config = dict(
    num_hidden_layers=12,
    hidden_size=192,
    n_experts=32,
    experts_per_token=2,
    d_expert=160,
    d_shared_expert=128,
    hidden_act='tanh_gelu',
    moe_layers=[0, 1, 2, 3, 4, 5, 6, 7, 8, 9, 10, 11],
    router_score='softmax',
    normalize_top_k=False,
    routed_scale=6.22,
    balance_loss=0.000511,
    balance_bias=True,
    router_bias=True,
    init_std_router=0.0297,
    lr_router=0.000879,
    num_attention_heads=6,
    num_key_value_heads=6,
    head_dim=32,
    vocab_size=16384,
    norm='layernorm',
    norm_place='pre',
    norm_eps=1e-05,
    positions='rope',
    rope_theta=10000.0,
    rope_fraction=0.5,
    qk_norm=False,
    attn_scale=0.177,
    tie_word_embeddings=False,
    parallel_block=True,
    init='uniform',
    init_std_qkv=0.0246,
    init_std_o=0.0,
    init_std_up=0.0246,
    init_std_down=0.0,
    optimizer='adam_variant',
    learning_rate=0.0013,
    beta1=0.9,
    beta2=0.98,
    weight_decay=0.19,
    lr_head=0.0105,
    max_grad_norm=1.0,
    warmup_steps=387,
    schedule='wsd',
    decay_fraction=1.0,
    decay_shape='linear',
    final_lr_fraction=0.0,
    batch_tokens=65536,
    max_seq_len=256,
    doc_mask=True,
    train_tokens=363800000,
    max_steps=5552,
    dataset='wikipedia_en',
)
Below are experts of layer 3 (counted from 0) of a mixture-of-experts language model. Rows are named router (the router's row for the expert), up (a neuron's input weights, with its number) and show model dimensions 0-63. Each number is 500 + 25 x the weight over its row's rms, rounded and kept within 0 to 999. Numbers have three digits each.
After each expert's rows: a language model's description of what the expert responds to. This comes from a sample of Wikipedia text that the model never trained on.

# expert 31
router:533434465485500461497460532502477517489517518470530475494486508520486512483502521485490492509441512505514466468545516521500539526466502508538492498498450494483503510520482487509489495473465542
up0:506453501489497493516494523481482507452487529536429501480503500452459462490475524485481532486481505519495497574491496498485475493502493501556498537474463503495491553527499489504489515531471510
up1:529486512507510497541497528490487484481520512506517486490484524516494518455484471467490486534500505527490483532498488501492541497518483525464544515439501552522512548557498515498467520472448487
up2:510485485482488469512471456518513505495502525498485506505493539508493477460548506508475493525431504482522492518458532500502476499448493502529480488487529534513523512500535510520524516508498517
up3:486453516520507536489490525474497494516519545502488479495506479488457499482468503512505493480500519544512469490508478553480467482506452488530559515532465536481486539527476480508496518496510457
up4:537523535477531497494489507461507554497537551486484507476560527519487520488488442491545468549462473555494503496538546537458549463486508501490526481494521513487483499527528516459534527485517495
up5:497541486489492486478487467517441472462460497528488495537530491519463493503506518533490531499459493500520511554488511485513532495465519528512490511463545513525537540511531508487477458485540535
up6:536468473478522504464466529478496531539495488490478469533540491520469474446500536532535528524463500523505490491550524541483513480507507534525515503486510509469489516518494443494457498515483505
up7:493515514520506465505467466521518484521452507541493497515481473492522488519542498481537464470471506480536494500493477519519557494476507500533549495512494471498518526478494498565496560482514490
Passive past participles after "is" in technical text, such as represented by, awarded, met, plus LaTeX and chemical-formula symbols like ^, {, =.

# expert 12
router:492534494492485508445551459533480502479467500518524513467511525489507492504519528523525534506464557473514490471508507523538506515473495514444533469533544528521509504488524541485467506498537486
up0:450498498526510518484539501518490535494481521571495486497489509477500520462510511486497457484494532438510463494497562495457471499498503510514493473499456485492511495477504532536514510546469470
up1:506523479469451491507510499528495505509484483511486586527510500485477533505519512475486508523499517449498510521477529511537509470526516503499508483546479504444522504491516531501507515510518491
up2:522494554507505487505472538530502462484481522550463506518469540499497530503485548547501513533486496533514495472462501523484477482485478494507457544466532466530514487509544475495516475534545496
up3:476530488501481489498471493515490535493520506533511513488503520451500497460531534532482464489490539517482554472467512514511503474541502526468510492518503522432533526469505504482502525528523487
up4:524485501542500490504513493529508492507473529506496540529488488485485529486508498492441475525522521443465477530475506495502485495522489539519528522524482524469516530472541538521473547509497484
up5:524505519477505430543487514487491478478453506513472490508553510449475539503471501464517475516520489523520492482506531502487470503501502530448492491512500527512526516500508511490501513459475478
up6:470471509512493513472503479445486507490471525527486533521509484485464502490503510477508484490508531464559491519511491529446478512492523488486464551483482497504475526464535504569486521471520492
up7:488480544494496470458471487532494484494499494519494507513475476500503510468503481507507473510520521472471481478468531521469502467496489543475505508523495516515536520494486554535473508509492454
The is or was right after an article's subject, often an Iranian place or title with a parenthetical name, as in District (...) is; also politics words.

# expert 26
router:479563488507552517520567496505525513476489504502497519475494481492502497501492531508496508492561526516517468453486482503450529532475517460469524453501440481503506460513478492534527491562524513
up0:519497465497539492537473505518525523487493487495461502503486462482472488498485484512502477530520472522531487517487492508475492556516514495505523507486470503484522526491509477513469506541496489
up1:504505489523506468526492459491527486484480463518537482535511471504473512474507488494496494506537532477532481473528536517517517515553509535470485531500544548506502527428482451521444515459498528
up2:544531501444498479534521500483481507452488521507485474493498522505520474451479519485521486522489495485497517519472494506543548504467493541480509510520501554511502519513511536500480523485491489
up3:489548458491510475454516520529497475470485490560505518535553508498456469469455514507528475506535528465521501475461510474445518526517510480451503512507501480534537519497507563508474471499513512
up4:519490513532491503471482481494467498493459490526504506516550466495475499462480496502521475471524468466471502501469494490505531476483495521485539510525493518495553488497520525515473468554499420
up5:484528493527507489515487495469487500465503492476503523510496476453483481501511481496511516499473495480504526473477481471509476488497480522449472491493540496527517512469516564532541466519507503
up6:515542517500523508514507493522525472473482510556461565535521418489483493463499537497509519516529492546491505478512493497486501474515473471467519494451490545515526529526515529493470476510518577
up7:525479493524466513520449494534520524493493524492499527514495497499524531498499521506499446566474485510496532495468503497514530531568485481531507526490447533489512487545492485535478500466478502
Verbs and connectives in biographical prose about education and careers, such as study, allowed, continued, worked, when.

# expert 11
router:478521502477458497512477467529529481495547464525494496534484512516493517538516520506524530517490515494525508506459525462538485504461507490522464457489535510500515533495503534504529525476542539
up0:513519478483508473502477534437480544455506521506483522516549529544540504503483532456491473509467490541471513522501537507497510513512479488489545485491492548503533534494471492479507499522477503
up1:483495514501501510498534459519509512455498535480510513529496459430479478480542548470481467494492543522510476508464483521496494511479476503460484519465514532503527489483460558532503528493517525
up2:516496442477512531477474559518468479514488502466505481581512502524479481449515451517491492493548527522495497484505519466529486517541493505527537503470510484496461494460528501485547524481519492
up3:512509471480491447486467464529512523438507471495514494553537531503514527515531540471451474526512505505480479509514490501489464511492462510483480444493534527501538542535545469473500544508519501
up4:526489516512511487517485492513449470473509502497504539520552505496501479507509516498475472481513488494505502561503526524497493542482443483458544506503462530540523525514519520499500534476545464
up5:493501481491503501437536505530515533494463526540512519509555500499469480505502488513490501557529493482514479493466491509505505542502506538519480550496530490522535508499474486505477490473480503
up6:532485495523496449522509490540492496478491503501508512472524512450499517522470509488508465493512536569470467515524465506479505500564489514527506509465493535515497523479532529473437492510509463
up7:537473505491467495529472497514455465477515525510506485481538487483490527448491505469497493500484519500507453512515500530495491485514506549513522478496477521541478547480500514483459516522522501
Field names in infobox-style key–value lists, just before a colon, such as Head coach, Position, Died, Publisher.

# expert 0
router:509527474495517488508451511465485488506507467495514466462443543498500503498514495520462536478526515503506457487472470488478515501502486511526496479537508492502470536493498477494523531497496500
up0:505487503479481474497478469467468475517515495513514468503490539498500514500451562514513526518489484476525440509478502486503489496496506517519482484491512480493505553485488523494459503485466495
up1:526537464482460469513505521485483528479498518520476488502511522473526489564537547502545507505496476549514533521484479505498466497520469485513528550482482525456508464554486494564461536520488507
up2:492533544515501508510502497544444492501516472535506508516497531498486527495521561508524488527499482548488509494510500510486508492504470498480522506537528493452489488534538541498513477520495493
up3:501470539512549523487521492493515489498489483532488511519508542421498520495509550526470496453511516504512469538479486479473535507526476475518514550514480489496470475533521508514501511513517497
up4:490483476503512474519459547499477489512544529522475479545500523507503485482483557512480486509494505514481517498521539508479513526477447514517509526474439532510519553492526465502507496498491484
up5:511554476470504486501504503530484493501477487515504470479529508476469496537463580456527505475495549487516494509467499458519489507492520495517511494503530497483519500477493478548516478505535493
up6:512491531544537488503481478506486495477526496474505473524528517485460536479503508475473550520495534511472483498486510524467548463558490490474478482502505510529527541473506503493516491468449519
up7:490496516510471528534500524460486500491481496528508512501509523521476509478488538534460495499481510539539512513472528515505498482526517486527511510451531526486490542469515518484490547549493521
Mid-word syllable pieces inside transliterated Japanese, Slavic and other foreign names and words, such as Jik-an, Take-uchi, Kuzn-ets-ova; also -ing endings.

# expert 3
router:536545500500544465475506483520468539467466512482526489488512483434525502552505502496462515499514519513534491501548480517467474520487481517474511456524509493516528464525478500505500512501513529
up0:523509529506480484452434494513490535502516539495482514495534513441469500474535489493481489519514543455510459489511470495541497516509486525480499476480516512520513548480451535503506475507514519
up1:516489503519504510453457494492514469501471541497491507475495497480545465508529473485484491500506495537505498538479501477494534506537492478490521502539555528533492481535491506528482517496492523
up2:481484505482483539494486493504482529514467543505459496496499515493497452506523540537487509528498496501476522576480537469481483535496485472454469520510513480478490534505472519550507501489538524
up3:484483476528532480541477484503488538471448539521491490469545491508521524517515514468501514506507461533531487528488541500484516491513468503511517495502502519479516518530479534501446520489485502
up4:500525485527492468526491495488501461516488516503489492520548496481484484506511489482570508495476502476499495506525479529491467482490490486510482492514509528475501553490467508517494504533541548
up5:515520530492512501505479495527511512542496537534473466502512484507489509472525510486478516565512526510506463479520531445431501459513483494458529495542524541497521482463517481511471505494509436
up6:506493506464522497495530501529441496454515540520507452511523495503476495485504504488495517496495511487543501484491526480495481514560488532483522505554506517500522529536524487500498493552467524
up7:496465482468525496517521490484514520525468519515475487506488481474485470508530483518493487480502478530481523474472522469487451488579525528463503462476500503473508525443499525466506503487483539
First token of a line, heading, infobox field or list item, such as Women in ===Women's Series, a dash bullet, or a year.

# expert 1
router:453468504495515488451512503548519500512458513493509489490449497511473492510537517503493522499501489487495528495538482521448475514508503458448506460501501495510480479522466500475553486487517513
up0:480457573487515508491456499493516486521486517521474481551482506561526509473531496533498489553501513492466462508454499510492503509490477514505521508467520530488501523466489466496506532509504529
up1:514461508484527476473489456516482522497475493545470494541506495488531479481527497471521469548479475498495485525511510522516464535513450480474524489495498467475571490514522507474492496467506494
up2:492441511483517456531485532470503468502522524488507528521487500538522523525503495492511492488472510514482529516514486474517496518527465495513505529514518509513561535459482510498530507491466500
up3:479472537503537472481510493479450506530529490472504508541480526525495471505491543456494495583427556537498534521484502503470545526496491510499440480514509529497548517492484474489518523516507486
up4:459500502449495488522502489477480486470480492538459535516516537518497508488498512544518502507510497497512477484475514544507520509487480509595516493505476493497517497543555505513526474484478491
up5:509479481454499512484466526513495511491529505503470504544510522527484483464482482507504515548462528513448506469483484495518549467500466505521486511506504468523524525489483527507469483516511502
up6:512485516533527519517513478517542501439518486530516503514473476517468504436505492512479459500493518500527515538503481514489501507525513495532460519504509513492521500474507509531494491528505456
up7:497505498507493521501428504497473488484441498502476540500489527482470496537506475495509527503508484464519488529477481540533511506516525492497513504485479513502469496540460450461487483536520514
Month names after "on", a comma or a table bar in dated entries, such as on August 27, July, September.

# expert 13
router:524493464472497488491498432498528495503500501519493482521529516518498457489516522514530518505533502528490506511496456510511507497469520510449448531469536475525491496515501469470468478521558530
up0:529521487462539498520532486510453491504470486504485506534562477460527492529495505481494480518496519515523493527488508492504501491489541533488477551516517505525513489491481448513482509559477480
up1:535501544439513510455481445573484509545510524505499530525532499466512504520506515483501485531467506493498469492529481507504504534460457496519465490500507507506542538498486534541476496472542504
up2:490525513481465506502503499453528509483504532517480521543526507479504526530488533484527510508492485521469511504479513532471489503515513480520488530510517511474510489541490543498462519473478471
up3:536543529476514530487470470463484494497498510539497484504493528521499512471434478494455488513492483555465493490545490474458511519509516514495503523508559472485556516502515552507500468514508504
up4:512536503519483501506507488545517486469496510556493464512545520468438506476495531497527471486471484494552473527490501513458469461476526501508468507439515517556510490484520511507505493522521514
up5:507509484492489482490499471501486485458472491493499494530502522497481535515528527476480512511483499548517500525524493548507493492490514520483443495502504521480503520488491495489506460504531507
up6:508492470510478511508493546539527515532441456553502474488474517498446518482450494525482479531507578538463523484490483476486475480495484495498526483489510520482471507531485474459491514510508467
up7:553501503518522503498489477491477464511512531547457509516474468503522483505505489477481558484495535536464488495505472494464553527538443472527503555489483511510520474492484491523471442465522476
Capitals and word pieces in German, French and other European names and places, such as Badens, Château-Thierry, Lippold, La, Sch.

# expert 7
router:488534502496550509473537457491502482505529452478517472513503535449501518538523492497512518481504485499491492503491486511478522548477516513475452472504492497540471503502519513490493507558528493
up0:516521496471519503513419467498502504505461488563464485506490471451493521477459496499518462528475473503519540528509500523485494475503546496529517524460531486479488519466487537475502500534525518
up1:474496459497518497515532514507516519501526524484511451510538524490522502472497504452510469512508508526487486495489560513516473542483472538466472485494473532520469540483499522490477488463519511
up2:475473515493465463529462503458521519491491515505454480537504500487438544481487532466503495538497504524475538546478535520537462518515520513486491566457487476490516531511528514503546482479470536
up3:532500531478462452466550464475492494510518483574485524533483493442518509518529471497509528492522490513517468507493533487490518489544470490478539505479558475504476510455492554505558491496511465
up4:514477501506452518510497476534423516520493488496488523527526541487497501491471507577480497503500522552534511540495513472487499521520513523488495505475492508536498511469522508504552499529506492
up5:576506561483460527435518488535540497522497502524460482510509516489492500475543499490470505498456491478534518494509484468526476484535527495484530498487495511528483517496512492543473456490447494
up6:485518519472501473486476468544505534484515485506473501466508443442510532514494473420518467479520501513479513491465474500474494553516507490512508531549462515503466491493484455534469505499494490
up7:529523538476521505523500516470514511486485486479491518472538500486447488476456464495484514548473499497514510501476526496528492488523469549480486499482463503531489527487547512508520435450527516
Number pieces after a decimal point or in year ranges in statistics tables, such as 64.89%, 18.9%, 1876-1946, plus name endings like -worth, -bury.

# expert 29
router:517540532498498481488532486513487493500469464491505474482501525454532516483488526472505512491564520519544496481460499483533507530505527489524491477458453502480513504531483499497471515509503506
up0:495485512466515468495491525471491501518497542505435531536455487515538487506498462465455467489489514484536548497519486481512481462507475480521500506492492556485548482483520481536546538473523497
up1:526483493489493501483520498462467526487509483508492492482524541514494493459532491502485476498526487530494542488500481482500463517496492474501479473500564506466482501504542486528507468509510553
up2:464465530503503481492454517517481523496472504523503461524515491487446510501516548478491468542473469514489526480494542489536452494518497497492527494509532520467524511504544498490466447552524506
up3:570528512471547516467517491475496511492509484486509471522537511502483504508481508444511492479520498518533502486459533473472493499504495548502549515465463487495480499507472508478466468467479517
up4:502542524483499521481498487491501480494478492500502513526523487478487479484465501557482467521512500515529522495544480479498438482524507498496490454465507501453465515538501536477530510523513490
up5:543508485483495494503490449503491500466424555484486451512499519423456499483540501523529470510499523555496468506527478476485510531500516472488521515462470501470498483473482493522447532500502488
up6:462518516496464516511501496495495522492535498545459519490506483484498523470476458488503495538533533496547504530470490469507509527531505500498492512520504499460508522503484497511535511476528528
up7:519503525498486522474475478473500547499493513579485499560529452540519528479542512513468511528480537461486509466513552485489515466482484517535509495536532476491543514496519513527479490511507473
Years, months and countries in birth and date fields, such as Born … Milan, Italy, 19 of 1973, August.

# expert 30
router:515533477501543524506557571485517510476487517511512482521444540492478509507496515542478516471517512474513461486497510501506486479500530484477514515468485506522505515531463450501500512476495510
up0:485521459482521497522492523480468480497471507517483510517526472503483503540507484484493496458477514479485512541513541502484456490490500494468490496515516500493549547523487568503542519463493513
up1:519490493453511513523476495563474492492507551524464491511497534469490520483525567488528462520501528511568544488524514492496517514521494480525513491493483534445535483503530519482504497502505495
up2:511526528509495476499523467518477528472456497529492511498525526494552517483479488508539491516469515504498501486532460487495484494518492475462462509493500491485515506524489485530491512493502515
up3:508498500495521445527529457499507495482470476544463489497526521556467481472518515507503473506518488485477515487486487508538491517534524505511477506449496501486500542518492478506547517464565498
up4:530505527503492487531544482485501547517482522510488499530510494523521480483533521487524512519510485490537501509508520481448499506493465509489454512465458498505545509493491494542532537468480508
up5:488527524502475510495494518500469494447506503536487506541523537450550523507477513474479517504510466440534493570514529527515454457538518514481508510511489529479489487463461490472484487488485527
up6:519499466494478484467527478502454494487517492513496468535485478444535470526507556523509502500532527536526472545485527529493530539517506496535528501520490521508556496532494452447480507477514525
up7:499503499482497492477464440512467518531452491495502472515514467521478455493524564508484494513505485478500521521516528528501461530510476553512549524497498508448530518484489478487501520528507511
Film, music and award-table words, such as Succeeded by, directed, album, Nominated, publicly; also ordinal endings and table cells.

# expert 4
router:495535530495547495507568500470488506499488499510507483474460559484541527483494508525493531489530478446490530470485463495490512510543503486455504486518484463519510485562494479495521505553541503
up0:507514529462526525514483515482504470490470492509475532501508475487496459511526523531536496487474504510464507525471462469467524519549518493509457513445524543494470477496444529501492500533499499
up1:531524541467487455488511468532498473490459513517489496501492498510493515509510479464460478484450514524491533554494486478530490482546465505491526508513534487541493513532519489521483530529534448
up2:522495521501490503499477489491496463512522514489495508496477503448480515473489493494466498485491551502500543495459503526474467550496503527491499502477490480467540513477499510506470469525518515
up3:505544549495492508478494501507472522473482518519439486489503471519487523474493466460477495511513540505548517503524499527444518520513479535526510463521521488466508546498517463526503489503483512
up4:476508490495527495533549492515499521465495488484510514503483489485474463506492479536508461511478494550496494503478544458526467494477486506479499528465522506460530486544466513513533485478533494
up5:505521552510547454532534456519497533531488512515475523484536510468486506478500541532528482500491502518541547507478488510473474493553468482484526546458518540481514476560518532492482509537468471
up6:500488490514513519508502454491544508501440465507446487528509483445510462510556457501487481550551502491544526519490497490482534488508460477485513497477496551506554545469499499494485498457519478
up7:474551518489507447504493479541487519486539540484479496504486469509501517491495539456505465515517508530460533479490488489510553527542502520486467506534503501518508540517539480528507465517455522
Word-final pieces and hyphen suffixes in sports-club and business text, such as two-year contract, week-long, Oblast, sentence-ending periods.

# expert 24
router:510542491527493518464527480494495480492506472498521503480499504462519524516486526495461501502498511474528506495492554495551523496552499511506545506525525552487494469463542490510460524476512501
up0:520486534510528477468472503494453505501496512544508512535467504462499459516486533534478495465447541504449491506470499489504517493564451495529448480524534537480523514509526500526490487523542484
up1:485501498507507529538514501522493517493502504579493510512538488513513499548518466528474484457489509497497491511499466533490543506453494574459544449495452523487489497487482515536522476483562497
up2:500507489491496520519536481522534478476495545521437499527508486507544481550490495515501440509492487504521505545493551517533453498485455491495509501435519539510528509487527485500502526524516521
up3:492540489448507440472499496503461479502483487514492510491493498493462497475487511478505521520481576544504484533491516520493479510484511539506474463524489536530533525512518465490483488501507497
up4:534513550469517486548516522516536494528543501516474476510514512471460512519469513486529529538461446509496493493496439498498517480510523509511484490509463553482523498508511499523462500487488452
up5:486492514540492528512461523528495489522483535493482470486495498470477512548555520554510512505487536527552491513528495494490517490508510535480557513495467495482510534513491502467492513481474512
up6:503513489509545518531482463544465525507516549511496485525518494480513476469531511534476497539554515475525511504483508475505493498528510515493486514503523543496492483491525493542457481455505514
up7:500491487489518489502510486493527510479443509467504517502526506445492522514463495550473510507504464464519520510481502540493484522502499474511522469472459465524503488508476537557462482519514485
Syllable pieces of Indian and South Asian names, often in election or film tables, such as Chand-rase-khar, Sh-arma, Bh, Raj, Singh.

# expert 14
router:510472501471541477484481555493544457481529501525494507547538488528509511497480484464506494514483510479486495484529509516469490494467472487534483487489513492535464488488484479489542492515484526
up0:522484535482520511532501465467514477527485456496477510532530495515466467462485518480418515512495533514540523522528472498505484512502488515505509498480519541478492512514488491480484534507468514
up1:513474514482530544526475508524502485530484514540486478517477485432486522478498483477529493549534512490495515504498539498511448479507491466444518481522523508477515522522509513489525510488492519
up2:515497538495514475514465492485481509478498550569510527518532540497517468505481526457490519485454493553472490487510474504470517497497561504494479509488489532512525475497530468521493500485501468
up3:487494533543541501487492510482516551500490508510501502498522512511507512482521519520452517505522516505475530509503468509477464489519453469502468472482496485469519517503485515527520445430468489
up4:504503478511471491506513494529527529500480492453530516511501470483508499486522460467510495504509548518495521557530507484488509517468484523479470502534533508508486493498543489466506526521511486
up5:517505489513467535517504535503484569488515489529472544529524468497507509480498523511455490496514483506494562487504500540490488479542532518508492470521511502481480539545480527510505528529501511
up6:501480556486527483509483494503522511503491491575425501521475504475479502503448498487455489498522508486518479570507504472519448490565473536505486506496529494535500515516478516517537497511496463
up7:465469490498474485496504486513483481519465527495461526501528477516482487509498543525520461530484512496494513515475504507498487502514481545503479560506464468489553486466500510482517516489526481
First word pieces of personal and place names, often capitalized, such as Nep in Nepaug, Dud in Dudley, Sam in Samford.

# expert 19
router:531500480499508507491503554513522464519490483474518465505506517481514477472448532478532502506537484513483497505474496506521486498513496471544480458500446497520477519505468479475469502488446488
up0:492490461513501454467486528525525488488476485471495500499523547468493499536490533521488503548510492495552488541495476512449475524519531541523456495502481500504500568550512504509500484521478490
up1:507490490462480500491443558484469506526510481500462511525480523467517475472531491524501479515507465464499504493499509505487458501516515538488524498531479520512492562542537479507492483530487504
up2:526442493497499509542511504517512473489504485480475488506511535472572498524494511496497535502458472503521544568449470506495493507502472510516483508488565485460495469483526525505511504505481488
up3:537509539495517505456447487520481484523444482524494493462494512498534510556475491482513489487517496536493498471540455499481486488482522489514498524470521538452514512442499498503476513443485518
up4:529475511477463530487469525563514564501500476519470542526493488468505460506496485521500499494521486449494497499479493494469478499526495504515480478535492488512514520531527453530529483547521530
up5:520431501458484482507485533501469526444460497555477501521497516495508493527477500508514475510507543539492475526483483520543524486535456496498468485500503552476481528491477510461513542524499481
up6:520521528476506535463466509488457505527470475544484517517497523484517503461480512503504505531553486533488469517511487478451530435467478518512477496495507524519477521508501539509500514459498482
up7:489493514534528477516481490529455486505538538491513501508521496500499454484498532457474524471458526500489481480527531517484463462478484534525507500472479475471471519489530539513545465480475493
Spaces, periods, colons and bars right after a digit in tables and specs, such as 1.58, 4:45, 6 ft 10 in, 3.2 GHz +.

# expert 20
router:494534529448501502504564509458505489472475526490512474501488553539504521509538506526531522500508503465499509493503467498502503530477518455468519502537524491536505505515462486468458507497535485
up0:506488539501466484494513460479452544510527498478500525495499521491535505484511506500505468507482515481488527487527480491484436547529487476501470525469506508530490504534491517509519492481493466
up1:529465501503498478504520500532469534509519527482479461499561468460484504502514528517497457498489492506534464506485496525482449496488479502480463517501495510483517488524498506513512511488460501
up2:478497481515557515488520536467464498457508496544528512532514494470527466524460515461465458531516491499525544583527527462479465478540498477483502507516525521504502508530472518516490486493523486
up3:511500544506502508514498471505506554539464474498477505468478513529551514458498480511462502503551507501481458540482507502519533499541492529458440532461502486531503496547468544511488524472544470
up4:484483520480490452478502475517496541452435504516507500508520526494525503505509539523465484531497555470541518520485512492513482494537511495457533530467500528472473538488511478490497516502507478
up5:497493484490522441568467471500488494525496503541488495530513484484480486519521490484525527501508536491470510503519490483512493482480509482498466490516474503455570498510474525543564514484559507
up6:493472507477490501494478533513473483471460514527474500516500471475508495497531474478508498518495484525498508464483522499480462455549486473523510523462509482519517529519452500474502505500514480
up7:475494485498499557493511508497505511445496476534475526526544513495519465510512472516460474534513553499532498532474508513509493523520448467460503527476492501476494558511454521511514488492516512
Country names and word-final pieces of foreign or derived words, such as Spain, Colombia, Argentina, the end of merchandise, -ists.

# expert 23
router:510525526460517452500530510465470445529469530471496460468486548498504512489513550529467504503469525535530466483522498512477524483461540501520480482497526519500477501473463482512526559498509515
up0:533502500514480476529487475462436508526515546484448499506517531453511490558494515494475490506500538541479475533506484496500533489499507532462508505493500519494519526496489508507504531503537487
up1:521475466522521521514513476487523550535479532484456510483484545493500543527502520492462537525524515545489463538468466492483496515481506541496541490499483506461492512484516450524509511500509512
up2:493525551525489524545528501519523487523509489470508478493476495493518478504494499503489505462520526492507511505495460506494452507521473502498479483512497479455529523475452526505526502471511497
up3:484490512516506527499522522490508515514488499516489476518485447483521503470468520507493475503490492512505524489531504455538488541513489501464456511551529500493513506552543507490482488511517538
up4:476499528506494459477492509513489509515487491502470475513510498543487538487518500484508504502449524526527494470519478493536481528509483497497497469521537523499488565490486529537536508488453457
up5:487510483500495456480514510494506502496502521529484505560521499507484503503500537484496455535440538531480502511542482473516475510509454498509513472494530526491525532479507488531454505492516476
up6:552514530566483509488472505523428481516468497498494511525506531456508471509445497531495499485480510490535497498502488475518526532536486505510478502493467497522527479498490473504520514475487457
up7:490505460498495483497528486467457506511533515476515471481492504494488501502515518501475493549501471492516481498462512468454507518515502490503555535517520542495513545483502483509492522473526518
Accented or diacritic letters inside foreign names, such as â in Târgu, ı in Uluk-ışla, ê in Wênio, plus spaces before numbers.

# expert 28
router:534553476448500466474532528479494480453526477504504485499512497504581488466496529521500513504527531447511485474504490506505519520509520509509485469504471476516528468553524480504479534526487510
up0:581510526514497456456501500495490488495529493494516454537486494497548495503505441489478501503471519519501441526506479519521521512509526542553469494462495538523492475535481514479476487494489537
up1:514509475506462460520481476553504513516513522491487491525491516518481475545449530504524511503515476486540540476507489478548492492483492452540516438474498473489510523520465510549476499521488511
up2:499469505495513484487478452508519492516477463514463533485528478483497484455542511516484463485506497502509491517470498506497490502478502577482524527469508505530561525509522554485506529507481521
up3:540497529436503484497482504516499513493491498513502528510497466482501517477517532476519493480497522509430526528535487509499509486529512467539488501508495523491558492519544512517451467528489483
up4:540556536522509495474506482465506524478511549480531483524524511502533498501499502493466507486517490487533456513496461514492465480469498502527552452496506537496459510509495568533480513432484473
up5:553518510491547479495536496484539487542509537515511514517519527498527478500494521502460498485531505472523491538498516470478515481519466530516477498466475528507502509504484517475503493492535459
up6:524476483490479464513501527486531560509463545522449512531512513479550535466508521482508494521505465472488477513489531526495477494506424492479531522484478489444511557489518508504471537514453469
up7:522538507489491496543497443501460532522527484517472561541571474489481521515491486524478489492501464480528493507481520504494476477494462468491489500506496504532510480532501456503507486511483498
Last two digits of years after 18, 19 or 20 in dates, such as 1960, 1895, 2000, plus century, BC, ago.

# expert 9
router:490508548488518516505487522503481515457517439499466502490456521556500499488519491528468464516507503482485496503517513454460505509486476520518460464512554464515492493498480489482554498511475508
up0:506479535461509483547506492522499515487466500502508515522515505513502476509522535493439450529507489511512547527472481488527457540514450506508486499480537501467505559484546540490497522498482505
up1:532545517502513476525494484527521514494489491532487549505495483540491456483466497483510452502450515481483502529511533485475486519501473526482479499434544510475487516478528471495516506483483526
up2:510468477488516489485532524511485533491509478519482472518486494541504473490528523476514459519512555497463513509468499504503487530560466505557456502486518457516491527480488475507534485541475493
up3:525499435483460466485523535514493454513532500516512486491522445484468539456506495482523451505518518568520510525489487471536498510514547499529500473488541463483484485518514537479484457533478539
up4:469535452487499465516498495510527460473458491545499496496535509484484554471525490498507462558476510527493507533471552433509510496506504499508530527509443519497517509520506500521478454478483507
up5:487515469531511468522475515461559504505472510478497462523491528522462477470506492434492494517514472504485544490486493472484513465487531476464469483534456486497523507482493493521527519510479482
up6:518549498506460472486498530510517529505495458511478505491509542511485525465499489473462488494493515523484462517489456487485496502531486518478477544501487490447497531518485487535530496520514505
up7:482537553518509512503525526508518491457468512505490517500476514540533476490460505480475443517450515520460462496472471510511502506519464556539449511471501476482505511490513476471500502558481503
Sports text and schedule tables on American football and other teams, such as game, quarter, debuted, selected, yards, Bowl.

# expert 17
router:511522494471521505525479523509515450503530526479513487498458454496510523489499508538491516472540485431523472487484507529484480521458500522531498486492470484531503509562479483486496533498496513
up0:483515481454479497486491490482491503519518534498474503556529485492498469489529509541497495519509496506542488485454487468478519540544456509474482504510492488497508499482504508498465527546529486
up1:528459506491475479510493486496495476487512555497453518480499489477455515492484458502534475490526495521523504503521516533534482462470493519548522517481500517472533502495496550475540522526480532
up2:543506509493501479489460512561439503507478498527500512520517525487497521515487494500484468510500500527478513513496536469495492486517487508515492525473492499487503504537499491490539505549486502
up3:512519481457516518477486499508483516506486523560463460507482480497511535523532447494516495489504503484521502525481543483505491500468512538520489478524516525508517497553502508511473518475491472
up4:509476511481513473505447511525474496488522451506511497512493530505535458512494508529457508480543533507512468511476485479478539523487505496499491515516493587524514479524520511546498503479539487
up5:506506515505488428484458484484510539456474518503516493510494506464516502493477471542547467480515526442477514491529501498494498508507518528472553494481496532514481525542481510502507521495526464
up6:523518575490540521481495537496446514477508496513497494531539487454497491506531486494531484496495483506502527467507513485515529476509462486489494502524483492517476521483515543481500482529534528
up7:467469463495550510453544518463486525483457524515513505503559482483508480530500494544477483508450478538480506519525513501527516508505504519521469529485490476469521521537493509509469482545469538
Genre and media nouns describing works, such as fantasy film, visual novel, drama series, plus cell separators in entertainment tables.